config.yaml
num_hidden_layers: 11
hidden_size: 384
n_experts: 64
experts_per_token: 8
d_expert: 32
d_shared_expert: 0
hidden_act: "geglu"
moe_layers: [0, 1, 2, 3, 4, 5, 6, 7, 8, 9, 10]
router_score: "softmax"
normalize_top_k: false
routed_scale: 2.45
balance_loss: 0.00608
balance_bias: false
router_z_loss: 0.0001
init_std_router: 0.0157
lr_router: 0.00074
num_attention_heads: 6
num_key_value_heads: 6
head_dim: 64
vocab_size: 47622
norm: "rmsnorm"
norm_place: "peri"
norm_eps: 1e-05
positions: "rope"
rope_theta: 10000.0
rope_fraction: 1.0
qk_norm: false
attn_scale: 0.125
tie_word_embeddings: true
parallel_block: false
extras: ["capped logits"]
init: "trunc"
init_std_qkv: 0.0245
init_std_o: 0.0305
init_std_up: 0.0351
init_std_down: 0.0351
optimizer: "soap_variant"
learning_rate: 0.00721
lr_mult_o: 1.21
lr_head: 0.0111
max_grad_norm: 1.0
warmup_steps: 200
schedule: "wsd"
decay_fraction: 1.0
decay_shape: "linear"
final_lr_fraction: 0.0
batch_tokens: 65536
max_seq_len: 1024
doc_mask: true
train_tokens: 391300000
max_steps: 5971
dataset: "wikipedia_en"
Below are experts of layer 7 (counted from 0) of a mixture-of-experts language model. Rows are named router (the router's row for the expert), gate (a neuron's input weights, with its number), up (a neuron's input weights, with its number) and show model dimensions 288-383. Each number is 200 + 30 x the weight over its row's rms, rounded and kept within 0 to 999.
After each expert's rows: "mostly gets" lists some tokens that are sent to it at least half of the time; "comes after" lists some tokens at least twice as common just before its tokens as in all text. This comes from a sample of Wikipedia text that the model never trained on. Tokens count by the router's weight.

# expert 11
router,213,148,240,207,175,207,185,148,172,153,203,227,196,203,230,161,164,235,214,247,206,246,154,184,175,264,192,192,206,218,183,169,210,178,192,195,197,219,193,248,199,158,190,193,175,157,198,180,192,254,176,205,198,227,220,223,159,204,241,240,202,208,269,249,197,241,181,230,188,210,167,172,233,164,220,209,237,213,244,228,197,198,247,241,162,195,163,202,255,187,245,181,225,233,159,220
gate0,242,249,167,208,216,173,197,218,226,227,209,214,203,181,253,204,171,207,201,175,180,220,149,189,145,192,159,255,221,227,171,196,151,188,192,166,179,131,237,148,196,186,242,183,236,192,251,259,194,210,201,144,224,213,190,179,214,245,162,158,262,223,191,240,171,244,157,201,248,150,176,237,218,233,170,205,221,181,201,239,181,217,184,214,187,201,217,211,242,212,208,202,168,149,199,201
up0,221,153,201,228,230,182,206,248,195,186,227,204,165,205,203,223,200,166,190,200,178,217,173,159,164,243,159,267,196,207,223,178,200,144,196,160,190,152,286,145,197,171,232,166,234,212,229,179,213,160,246,157,192,216,205,219,228,204,186,191,176,212,193,256,181,219,172,203,260,228,168,167,178,254,217,216,188,237,207,311,242,171,161,227,200,193,230,189,193,235,175,183,163,162,207,213
mostly gets: " they", " Robert", " you", " him", " Charles", " Larry"
comes after: ",", ".", " that", " of", " by", " and"

# expert 17
router,235,219,242,199,161,226,200,230,211,165,225,235,173,186,157,175,198,226,218,217,171,217,196,152,181,218,178,181,178,204,211,186,207,188,169,170,219,222,209,228,220,202,158,203,188,164,199,208,228,186,177,223,189,243,229,211,181,205,263,243,191,221,217,229,162,226,218,208,140,253,194,190,240,172,223,224,233,224,255,193,185,222,228,214,154,185,150,225,271,250,211,211,241,225,155,175
gate0,233,144,244,144,192,206,152,204,264,224,173,211,248,173,215,217,201,238,197,175,237,249,218,159,149,210,226,181,198,271,157,206,147,213,215,208,203,159,186,200,205,163,177,144,165,189,157,264,204,232,216,205,213,224,197,294,174,183,269,198,173,188,223,210,198,200,187,180,181,229,173,159,184,224,196,197,250,228,247,227,224,229,231,188,223,207,194,174,232,212,211,182,222,168,200,185
up0,198,184,231,169,175,137,185,212,217,205,198,196,212,216,186,202,203,233,229,183,226,236,214,163,172,220,206,180,209,278,194,191,199,229,198,228,201,134,164,157,200,198,211,182,206,216,220,277,204,207,203,248,212,202,199,277,183,196,241,200,135,210,206,222,205,176,207,197,243,198,180,171,251,230,166,250,199,193,228,196,217,204,199,226,209,207,212,183,217,225,178,162,133,179,253,224
mostly gets: "ation", " government", " building", " political", " military", " power"
comes after: " the", " a", "s", " and", " The", " his"

# expert 7
router,242,200,255,282,149,279,179,199,211,189,255,222,128,204,192,170,219,210,192,209,216,222,170,174,156,271,160,236,218,174,208,173,232,161,169,187,159,208,165,195,169,181,153,178,190,172,227,196,155,174,176,200,212,212,248,181,161,257,193,245,229,201,211,198,175,211,185,246,186,276,164,208,221,184,227,220,239,217,220,218,168,212,230,246,204,193,149,181,233,215,234,200,228,203,185,238
gate1,175,196,175,198,249,221,173,193,214,231,185,184,194,119,198,197,143,150,271,206,190,171,160,202,243,219,186,167,214,186,154,183,221,235,246,198,247,185,163,176,198,214,183,216,211,180,217,205,243,225,168,229,210,200,193,181,138,186,143,225,166,145,192,239,156,189,193,221,151,195,204,200,219,198,214,238,200,198,197,187,208,238,196,202,128,230,246,175,237,185,209,229,208,240,203,244
up1,256,158,224,180,185,176,186,168,184,228,240,192,179,162,189,195,179,219,202,224,183,184,172,278,216,208,242,219,209,176,189,209,206,200,223,215,213,180,198,168,180,153,268,201,185,216,230,245,180,193,194,243,195,193,190,174,192,229,210,183,177,201,178,202,217,186,188,209,213,207,190,168,195,222,192,156,237,237,237,186,190,227,179,182,187,189,169,169,225,183,240,183,185,192,216,198
mostly gets: "\n", "==", "====", "===", "-", "In"
comes after: "\n", ".", "==", "===", " ==", " ==="

# expert 62
router,251,205,224,209,219,212,170,170,175,189,225,202,195,189,196,197,136,201,183,233,222,191,171,165,175,237,165,206,187,192,187,199,203,166,186,185,152,207,177,195,183,210,205,207,226,162,258,190,206,177,212,225,170,196,222,203,136,202,205,192,176,244,237,202,190,244,210,216,171,241,173,206,225,167,210,208,207,198,229,155,166,196,252,233,160,172,219,207,207,187,234,198,165,206,181,207
gate1,149,144,168,183,203,180,169,237,194,204,190,138,241,217,164,137,249,220,213,260,159,198,205,205,157,192,196,174,233,223,177,208,247,246,185,206,172,136,186,199,198,198,189,200,217,195,166,183,228,124,197,184,259,181,202,221,239,253,230,209,150,209,236,190,229,202,196,177,205,221,200,237,199,160,241,215,209,194,229,203,166,124,236,200,166,201,151,186,213,205,204,252,240,199,166,247
up1,236,160,204,139,234,223,219,204,228,226,211,166,203,215,198,222,208,231,193,147,232,228,154,146,205,227,219,164,194,198,193,253,211,227,213,245,188,159,273,210,175,209,164,212,231,222,169,196,185,190,233,225,262,195,228,180,256,231,211,216,227,160,248,218,108,191,147,145,207,238,256,219,207,212,193,235,203,235,147,173,217,166,257,209,219,200,210,190,250,222,244,220,208,166,176,199
mostly gets: " £", "_{", "9", " LW", "_", " $"
comes after: " ", "1", "0", "9", "2", "|"

# expert 30
router,225,170,224,242,176,203,182,266,227,148,213,219,148,199,170,187,204,207,219,209,172,182,136,195,198,221,160,194,156,195,231,171,185,179,187,163,203,220,210,189,241,192,176,179,184,196,268,240,208,240,179,237,192,216,241,211,168,224,231,220,230,232,227,201,166,215,228,197,134,196,198,177,248,169,200,228,246,205,232,177,179,205,208,227,185,150,176,206,220,196,245,233,238,222,186,192
gate0,160,225,256,188,213,224,231,230,241,198,207,180,203,274,193,236,226,251,201,203,208,219,180,159,149,169,214,234,230,239,193,272,206,233,189,162,233,184,152,158,185,243,179,203,203,210,178,139,193,251,156,201,224,220,167,212,159,195,254,187,177,204,174,218,178,152,208,252,203,158,250,226,241,169,230,180,173,158,198,152,288,201,162,204,178,164,209,158,181,198,209,206,189,198,190,196
up0,253,191,187,185,201,176,173,178,253,217,228,206,206,214,225,199,195,217,202,196,251,191,230,191,252,217,234,191,195,218,215,98,175,223,209,232,209,201,250,172,201,202,135,220,179,161,197,245,205,235,231,181,171,201,215,215,189,247,227,205,162,209,271,208,214,237,192,197,188,249,212,169,190,242,204,157,210,186,247,200,203,212,264,202,245,263,140,209,202,183,211,247,262,136,204,155
mostly gets: " used", " work", " use", " located", " due", " based"
comes after: " the", " was", " to", " is", " a", " and"

# expert 10
router,249,184,232,228,162,229,131,178,175,177,214,199,187,189,202,176,164,229,200,217,215,215,199,205,199,230,160,186,193,191,183,196,253,209,129,186,149,183,194,183,173,199,143,262,182,201,213,198,175,193,179,203,168,229,212,231,174,241,230,168,199,243,189,185,222,222,184,228,147,195,148,157,232,185,204,194,244,186,244,198,163,256,203,251,185,199,165,195,263,213,212,220,229,212,193,189
gate1,174,242,202,188,193,129,139,160,139,210,214,195,158,243,211,232,245,188,205,198,219,200,179,212,177,214,133,191,171,194,210,163,201,229,164,184,200,224,217,176,215,185,235,184,196,176,273,227,203,192,165,185,214,176,185,232,229,232,205,164,168,208,249,205,216,160,192,231,157,214,141,229,200,213,165,146,176,211,214,184,159,281,201,199,204,131,212,200,252,302,202,203,155,218,241,184
up1,162,267,183,221,182,173,128,189,201,213,171,208,127,228,234,195,150,209,161,210,185,223,183,194,155,174,137,208,119,205,245,158,184,200,212,237,151,203,210,186,192,200,176,186,253,186,197,136,195,207,195,193,205,205,209,207,147,190,192,226,271,221,233,229,251,140,232,184,169,218,198,168,199,226,179,173,201,225,187,242,176,163,195,229,227,185,205,227,241,218,248,191,177,190,169,193
mostly gets: "\n", "/", " Website", "km", "sq", " www"
comes after: ")", "\n", ".", ";", " =", "})"

# expert 58
router,231,150,241,205,210,224,192,225,183,144,202,212,196,169,180,174,172,232,237,232,197,221,152,211,212,256,201,181,205,234,200,167,220,189,153,177,172,176,185,220,247,191,170,237,216,191,192,184,172,190,201,201,167,244,188,231,168,184,246,229,200,211,204,254,192,244,181,231,197,214,170,196,224,144,257,220,220,167,209,248,197,206,218,231,144,167,172,239,276,236,227,180,229,252,140,202
gate1,179,200,201,188,178,147,186,223,186,222,246,210,203,246,211,165,192,193,199,268,195,250,123,221,188,213,161,234,201,217,231,210,169,212,198,190,174,162,199,192,190,191,258,186,237,182,190,241,214,209,239,186,216,215,191,166,201,198,204,161,164,239,162,231,154,214,176,186,159,253,212,207,224,204,225,222,156,181,214,194,173,186,211,249,195,234,213,159,272,242,143,205,202,156,201,195
up1,192,165,159,225,129,260,203,225,191,220,145,223,217,210,198,217,206,170,187,101,233,172,206,171,190,202,166,175,181,177,218,182,243,192,245,188,273,203,191,179,242,231,148,227,210,207,183,214,176,170,165,245,179,169,215,204,185,209,158,303,180,202,215,154,196,179,206,145,225,202,215,201,186,166,182,190,175,204,210,249,176,208,178,205,235,219,186,229,179,74,240,184,155,238,174,223
mostly gets: " the", " The", "The", " its", " their", " American"
comes after: " of", " in", "'", " to", " by", " with"

# expert 60
router,219,217,175,206,162,241,214,212,191,208,210,229,160,143,176,195,213,221,248,242,222,221,149,176,168,259,195,179,183,208,224,149,189,213,174,157,198,197,184,212,246,195,159,189,218,220,249,224,210,170,149,199,187,220,227,183,177,251,246,196,188,242,208,196,161,196,205,203,217,213,221,157,204,222,236,236,239,182,245,206,179,236,165,245,187,157,184,234,230,224,228,251,218,197,137,176
gate1,170,176,237,259,161,189,221,248,219,179,158,186,197,254,175,177,134,225,190,197,215,191,221,150,225,200,177,205,208,199,196,177,255,172,211,198,215,173,194,187,190,193,199,174,210,218,180,197,223,182,169,149,201,187,221,189,209,273,226,283,208,207,179,221,235,223,258,142,186,161,211,233,213,222,173,257,212,189,192,136,182,166,214,245,220,185,177,197,195,193,177,188,259,210,227,243
up1,158,212,187,115,215,179,227,200,251,238,179,190,193,146,244,186,208,232,151,164,167,169,220,246,208,251,181,209,164,205,221,245,240,195,236,202,197,182,184,233,188,207,208,177,250,229,207,288,113,187,194,223,230,203,206,154,197,228,216,132,178,191,195,147,166,149,153,189,170,189,144,206,230,136,218,179,157,204,194,181,203,245,154,203,208,170,203,196,230,173,173,231,209,180,203,181
mostly gets: " first", " second", " known", "born", " early", " Best"
comes after: " ", " a", "1", " (", " the", " is"

# expert 36
router,216,189,226,216,167,290,181,209,181,175,251,240,205,174,192,165,195,205,214,213,201,215,161,175,178,217,186,213,157,221,209,185,187,124,183,175,196,189,214,190,166,185,156,170,184,171,224,202,147,211,192,249,213,192,243,240,151,199,276,206,210,205,190,217,224,206,203,199,150,215,182,193,212,186,239,241,224,216,204,222,176,229,205,237,184,183,147,247,239,185,205,231,220,231,148,173
gate1,220,200,230,188,253,150,217,206,209,278,225,204,235,166,156,250,160,185,203,214,156,172,150,210,190,190,151,177,209,233,209,230,133,184,233,216,148,214,211,169,201,232,183,163,250,203,245,231,202,219,209,204,180,170,191,202,220,199,183,178,189,178,200,241,250,217,190,163,185,196,175,248,229,212,188,239,217,190,179,188,209,178,186,215,227,200,163,201,223,171,199,181,155,204,233,195
up1,231,259,231,196,225,179,233,182,207,201,214,165,185,229,202,193,214,233,224,199,155,221,181,262,183,230,213,215,209,241,204,159,154,232,205,180,241,230,200,187,181,247,219,128,231,225,199,205,213,262,182,190,211,160,181,162,200,150,209,187,237,174,192,237,193,187,183,202,201,201,249,172,177,174,223,160,199,217,201,179,207,190,203,175,175,156,226,178,175,215,185,163,173,206,198,222
mostly gets: " several", " many", "6", " five", " century", " three"
comes after: " ", "1", "0", "2", "9", "8"

# expert 57
router,181,234,232,197,228,204,202,203,208,154,190,190,169,226,193,222,200,221,220,204,176,190,209,181,195,196,182,189,175,211,221,210,203,171,212,168,200,170,190,241,237,182,194,219,199,181,260,216,170,231,190,208,200,224,211,235,184,258,221,185,206,259,197,232,160,231,172,218,168,200,162,197,257,177,237,260,213,170,207,212,168,256,242,181,190,152,182,187,257,162,233,230,176,245,194,130
gate1,197,209,184,218,176,160,176,188,202,176,140,191,211,242,210,223,197,208,220,208,214,244,168,137,178,228,146,219,136,189,199,209,195,215,266,210,249,223,222,188,184,219,166,194,159,177,213,253,223,189,166,254,208,281,232,163,185,223,215,151,185,208,229,251,180,201,153,187,211,210,195,166,186,237,193,184,215,144,189,202,230,205,218,183,243,190,198,101,186,228,183,194,207,202,230,226
up1,222,216,205,231,181,241,215,233,241,198,231,195,171,151,174,205,243,229,157,170,233,171,231,201,198,195,195,157,194,231,221,201,160,161,162,146,116,225,188,176,215,197,173,192,194,224,170,181,211,222,219,219,142,202,191,173,191,199,200,259,272,187,218,206,243,210,194,205,168,224,188,230,231,230,157,174,176,183,215,127,222,192,157,219,197,259,175,234,186,142,210,222,213,185,183,207
mostly gets: " population", " Genus", " MPC", " List", " Born", " mi"
comes after: "-", " is", " a", " was", " of", ":"

# expert 20
router,205,209,209,219,193,213,179,239,226,159,209,230,208,170,219,211,226,237,232,234,186,187,130,224,141,245,188,167,154,229,257,187,149,168,197,161,210,199,176,221,217,163,185,233,164,203,226,207,191,190,229,201,220,212,245,226,148,231,220,203,216,198,228,235,173,195,190,187,204,188,183,126,195,161,232,178,211,196,220,191,191,216,209,205,154,177,190,181,229,230,220,212,253,231,175,179
gate0,215,226,174,188,224,236,220,239,204,183,206,198,228,184,190,206,203,240,198,198,212,222,178,211,121,193,227,164,247,242,199,250,212,178,198,177,253,176,181,167,211,169,188,214,182,174,231,188,185,156,263,176,239,194,233,169,190,143,172,249,248,254,175,198,194,182,202,195,225,189,184,179,244,234,203,218,257,219,188,183,220,227,200,203,201,251,244,191,207,232,261,207,213,188,239,225
up0,180,239,187,180,205,206,220,246,202,181,150,178,186,174,228,183,200,239,211,263,237,215,208,223,162,221,227,186,206,247,174,196,138,214,189,218,197,166,227,205,212,184,201,266,183,248,199,196,126,200,218,190,207,107,216,208,182,162,171,271,213,249,181,247,203,156,211,259,179,191,206,178,198,186,212,201,225,177,211,217,241,209,195,174,216,206,214,206,237,239,234,161,249,198,232,234
mostly gets: " League", " film", " album", " game", " Cup", " music"
comes after: " the", "-", " a", " The", "|", "=="

# expert 61
router,233,209,261,208,213,217,194,180,222,151,258,209,163,157,214,205,175,207,215,207,171,171,202,189,187,261,218,171,203,254,243,172,195,183,181,156,190,218,196,235,238,185,156,204,215,195,258,207,156,233,208,231,180,196,196,207,132,232,202,176,187,209,199,205,171,242,194,194,215,207,183,179,210,124,254,239,204,236,193,192,196,236,191,207,237,173,188,234,266,160,204,200,206,235,171,173
gate0,210,218,152,178,171,257,247,282,154,226,165,219,191,147,175,209,212,199,228,163,189,168,207,148,196,210,166,202,186,183,211,196,200,210,216,169,220,204,233,195,187,151,140,203,171,231,209,215,198,233,230,228,170,226,173,136,201,205,199,227,205,212,159,240,196,236,211,142,215,209,275,223,193,199,207,249,207,198,170,244,196,211,206,183,223,160,151,222,148,202,226,164,153,204,197,231
up0,188,159,216,214,196,223,159,230,169,234,229,210,158,191,183,208,201,169,209,220,198,201,165,132,203,246,209,215,181,200,178,204,246,177,168,186,253,167,149,196,175,207,198,181,157,153,212,197,223,230,219,199,174,170,172,218,206,173,192,238,162,225,176,126,277,209,189,174,254,202,234,232,229,261,176,230,195,212,247,227,161,230,194,218,221,207,210,225,238,208,190,239,245,228,166,177
mostly gets: " ==", " JPL", " MPC", " Total", " Succeeded", "|---|---|---|"
comes after: "-", "==", "|", "===", "Personal", " •"

# expert 22
router,243,204,217,207,176,226,193,161,189,185,195,256,220,166,175,190,210,213,216,216,194,224,166,147,170,223,180,196,204,264,194,183,218,162,147,214,199,215,171,248,213,175,190,216,168,165,208,236,199,201,162,218,205,234,213,252,171,220,216,239,188,198,206,236,190,242,203,204,171,228,151,159,229,211,240,245,237,189,235,213,151,224,273,232,138,174,141,240,239,292,234,202,235,226,177,192
gate1,178,199,176,168,230,233,233,210,191,270,197,237,209,167,190,193,173,200,177,232,216,251,215,138,224,248,172,192,144,248,200,190,164,186,162,163,221,223,203,177,193,180,156,256,193,213,206,253,200,226,238,208,195,248,188,243,211,213,222,188,213,269,201,204,132,225,243,169,220,225,236,182,159,221,238,217,191,145,198,223,193,219,203,177,126,175,206,216,217,206,203,240,159,189,171,159
up1,171,210,169,173,211,228,232,193,173,228,178,228,221,158,211,177,213,191,212,230,187,253,166,189,216,236,197,169,162,262,191,202,203,200,144,166,206,209,223,214,179,187,132,222,217,207,172,261,256,193,205,199,155,221,190,199,194,203,217,238,222,267,222,217,147,240,245,176,213,160,208,192,173,219,251,220,178,165,199,201,210,195,222,185,156,171,220,237,215,235,169,190,235,223,144,212
mostly gets: " two", " most", " three", " some", " one", " all"
comes after: " the", " of", " and", " a", " for", " with"

# expert 42
router,249,242,238,205,236,204,200,179,205,182,221,207,205,204,196,181,189,197,196,220,181,185,117,172,225,265,211,154,218,151,229,220,248,149,196,139,208,228,204,216,261,205,173,234,147,153,223,216,129,220,173,190,149,223,213,206,151,198,246,222,207,232,210,203,221,233,209,206,188,191,150,234,201,187,192,225,191,215,229,197,207,213,216,195,167,169,171,182,222,201,244,189,221,254,203,200
gate0,240,196,204,142,215,200,198,181,176,169,210,195,176,207,261,153,186,209,214,175,217,205,176,218,167,190,246,175,190,176,226,183,200,178,213,198,228,193,255,205,218,192,205,227,241,220,203,176,251,190,172,288,221,212,182,175,206,218,198,230,209,216,160,177,180,220,204,202,185,217,189,101,220,174,122,186,207,202,173,227,224,212,164,188,180,199,202,228,205,186,197,181,158,239,195,185
up0,185,166,180,239,176,218,206,264,220,190,170,227,210,229,142,208,147,185,231,185,150,152,202,239,234,214,144,165,193,245,188,180,167,200,171,125,200,198,206,137,210,245,204,211,202,218,189,198,171,221,218,168,256,284,214,210,176,245,189,222,201,126,212,240,212,205,175,209,191,245,212,230,166,158,199,182,129,225,239,140,167,175,202,221,242,175,211,209,189,226,228,233,168,145,182,218
mostly gets: " −", " ±", " $", " ", " Win", " Loss"
comes after: " |", " ", "|", ";", " /", " $"

# expert 4
router,241,244,242,247,227,204,202,164,187,195,178,256,214,195,193,201,204,239,243,228,180,170,183,185,171,191,204,199,200,226,192,175,193,171,226,138,179,186,205,243,232,182,184,193,211,173,176,230,153,194,202,201,146,203,223,197,197,220,230,157,139,263,214,211,190,197,204,202,233,274,166,215,213,188,262,206,196,184,202,221,122,233,227,194,186,200,173,222,245,249,230,190,228,256,186,187
gate1,226,146,194,171,195,211,264,227,174,192,238,230,211,229,177,200,218,172,220,160,219,222,220,195,239,194,174,197,172,217,224,208,176,163,172,178,187,263,176,168,219,215,141,184,175,240,200,186,180,238,215,192,213,170,195,175,190,247,210,204,232,220,196,226,198,204,234,206,198,172,184,175,179,190,198,205,205,167,155,174,170,234,162,162,213,161,196,151,163,245,128,167,144,194,177,134
up1,213,216,233,178,164,230,174,212,191,188,264,270,193,212,186,171,176,171,196,254,223,210,230,197,152,162,233,198,199,241,219,212,207,216,238,157,183,178,185,218,253,189,206,197,185,197,213,132,218,210,184,173,244,240,208,214,242,217,206,213,166,228,222,182,197,188,204,199,167,178,154,217,171,221,203,188,172,214,192,187,132,221,202,265,215,182,193,189,148,166,161,201,150,154,162,192
mostly gets: "==", " local", " population", " Democratic", " political", "Personal"
comes after: "\n", " the", "9", "==", "===", "%"

# expert 59
router,264,182,245,249,164,238,193,182,211,246,190,239,138,200,212,122,160,218,271,157,189,192,178,205,149,243,159,224,211,232,236,185,205,158,198,204,156,198,191,200,214,212,195,226,171,171,214,239,156,184,157,197,197,162,284,189,157,255,218,227,179,220,231,219,180,213,162,195,180,215,178,220,261,153,193,210,220,171,201,185,162,230,175,205,187,202,161,201,246,200,251,205,219,208,189,240
gate1,175,219,200,198,199,259,191,203,202,213,195,220,166,212,208,176,184,182,189,148,216,213,168,241,203,237,214,149,163,195,235,164,223,258,165,184,208,189,182,173,209,189,221,200,138,255,187,210,179,175,162,185,199,194,240,250,174,239,165,182,187,179,191,175,154,192,170,210,166,227,165,227,147,117,196,188,208,157,197,183,210,189,187,221,216,179,203,242,164,146,233,190,236,231,183,199
up1,212,292,169,213,156,140,214,223,191,205,178,235,231,186,181,210,171,247,201,208,187,165,178,172,247,206,242,229,214,167,176,216,197,245,256,216,177,172,227,229,178,194,163,210,232,176,275,223,209,220,215,228,222,199,180,196,219,185,215,206,183,180,219,181,195,224,228,191,195,177,196,173,197,236,204,237,194,245,199,205,170,192,193,146,213,218,207,206,204,275,176,229,211,178,227,228
mostly gets: " May", " June", " October", " March", " September", " July"
comes after: "\n", "2", " on", " in", "In", "On"

# expert 39
router,224,220,166,204,148,231,204,200,178,193,248,243,166,174,216,193,156,200,213,203,195,246,160,175,172,239,168,217,180,217,171,132,177,190,234,166,161,183,198,182,169,191,200,220,176,191,239,223,114,198,206,218,193,209,263,248,193,226,264,218,207,180,203,207,210,228,161,201,191,199,209,171,239,164,209,229,208,202,217,180,181,189,214,218,166,197,194,214,206,192,246,237,269,194,161,179
gate1,218,212,198,193,210,157,236,185,240,181,225,209,231,165,247,257,197,181,177,194,165,219,189,194,228,179,214,211,188,279,178,176,147,170,194,193,194,176,239,205,198,203,245,221,144,209,171,231,167,257,199,173,214,197,206,213,215,195,182,214,189,202,162,218,277,145,192,190,149,217,144,191,185,175,194,183,253,235,164,144,198,209,205,167,258,214,233,185,210,192,170,169,230,205,167,216
up1,214,166,193,215,151,237,177,256,160,217,139,201,155,227,201,148,233,212,229,178,230,235,223,174,140,208,208,196,213,123,234,184,239,270,157,213,206,199,175,203,206,171,181,198,194,165,207,179,211,173,175,222,200,191,213,241,187,196,208,189,174,175,258,145,173,238,219,173,250,223,246,212,205,254,204,214,186,201,199,267,207,240,185,195,174,201,150,186,186,204,201,188,212,213,225,208
mostly gets: "é", "nd", "ro", "ign", "th", "í"
comes after: " ", "1", "2", "3", "–", "7"

# expert 63
router,231,186,268,257,224,213,171,195,194,211,218,210,187,195,234,230,186,223,248,202,202,188,174,217,152,271,186,170,161,207,261,190,247,132,223,195,215,201,180,204,221,188,176,192,158,198,229,185,156,183,211,243,215,206,242,211,181,246,214,232,203,193,207,153,144,242,221,192,222,208,167,230,202,197,174,257,183,179,192,224,178,251,220,204,197,237,193,212,240,224,191,223,256,250,207,239
gate1,188,205,194,266,206,200,161,223,191,207,174,230,203,152,225,112,193,158,237,136,224,236,199,191,199,144,189,147,206,213,208,173,202,206,180,229,248,163,204,161,147,173,176,221,168,186,187,213,146,253,235,226,187,153,198,235,226,204,191,195,176,174,221,210,141,171,162,153,194,191,207,173,186,195,252,159,232,183,185,179,211,212,201,178,133,250,238,181,213,192,251,213,172,176,193,214
up1,175,224,162,238,169,210,179,207,228,146,184,193,170,174,187,182,187,171,201,226,154,169,265,229,209,208,249,236,222,240,264,195,218,240,214,153,250,262,175,239,215,200,180,212,172,205,147,186,207,193,171,185,133,190,202,207,222,193,251,210,222,188,220,171,176,223,248,201,202,223,194,218,201,210,201,252,176,185,231,237,156,210,224,233,248,219,208,177,167,190,206,179,193,223,221,131
mostly gets: "==", " ==", "===", " ===", "\n", " MPC"
comes after: " |", "\n", "==", "===", "|", " ="

# expert 29
router,227,186,237,238,175,210,248,187,250,151,250,205,162,192,171,189,174,199,234,246,198,192,187,175,183,263,164,179,203,217,219,184,214,129,182,244,172,219,156,185,170,161,155,204,167,195,244,218,159,219,179,194,187,198,240,183,181,248,224,211,212,157,183,237,217,233,182,206,167,265,199,203,255,177,236,204,225,200,192,216,201,235,215,256,218,140,165,245,209,210,281,183,204,179,192,176
gate1,203,194,184,231,240,157,210,208,185,186,246,250,189,201,201,282,243,198,228,136,197,202,216,178,224,217,195,164,151,212,169,196,182,195,257,261,171,177,185,206,190,179,204,172,157,206,223,200,172,204,206,236,179,222,213,207,221,191,230,255,218,242,146,213,223,207,210,225,217,180,205,213,194,201,219,160,214,245,194,158,165,177,176,176,230,225,202,216,179,169,169,226,247,190,186,205
up1,137,255,199,217,220,264,213,168,184,223,248,239,193,259,155,179,187,169,195,179,197,209,207,207,216,189,177,193,208,164,247,214,191,198,232,257,204,173,221,226,169,209,161,223,175,232,162,198,163,195,194,211,177,243,194,229,177,226,175,266,181,210,230,213,185,254,225,223,229,209,189,242,223,207,227,226,212,267,200,179,193,182,188,188,225,180,183,233,222,153,158,226,184,185,230,202
mostly gets: "-", " E", "|", " An", " c", "An"
comes after: "\n", " (", " \"", " co", "/", "″"

# expert 48
router,179,198,260,205,236,206,202,190,228,186,227,246,178,246,202,191,181,205,223,174,161,166,179,185,182,219,175,177,167,184,230,192,195,183,171,158,169,215,187,261,223,226,181,195,156,182,191,250,148,216,176,213,177,233,216,204,194,217,244,214,238,205,200,245,168,240,218,202,167,203,180,207,224,163,199,229,195,195,237,191,202,226,192,232,134,220,180,220,201,204,194,245,220,217,171,222
gate1,168,273,159,200,177,192,204,156,172,231,189,247,222,201,226,194,189,194,235,188,214,213,220,178,154,245,163,131,188,222,202,219,140,161,201,246,214,198,235,195,192,184,171,208,186,190,227,214,205,214,205,143,243,137,186,202,194,201,162,197,195,191,157,175,206,133,170,145,213,189,215,156,233,213,193,190,186,209,190,199,177,276,233,173,146,217,215,213,174,146,184,250,202,236,151,184
up1,264,185,195,242,150,190,192,209,220,180,153,148,209,182,196,167,232,190,195,207,208,264,158,238,186,185,171,188,237,227,157,217,189,237,194,223,179,251,203,180,174,193,232,219,179,198,200,199,242,162,224,222,204,224,199,209,160,198,228,178,202,178,219,234,221,240,198,243,188,196,160,210,136,231,187,209,218,204,203,189,203,139,225,284,219,187,204,209,257,163,257,174,183,243,193,188
mostly gets: " South", " North", " south", " north", " head", " east"
comes after: " the", " in", " of", " at", ":", " from"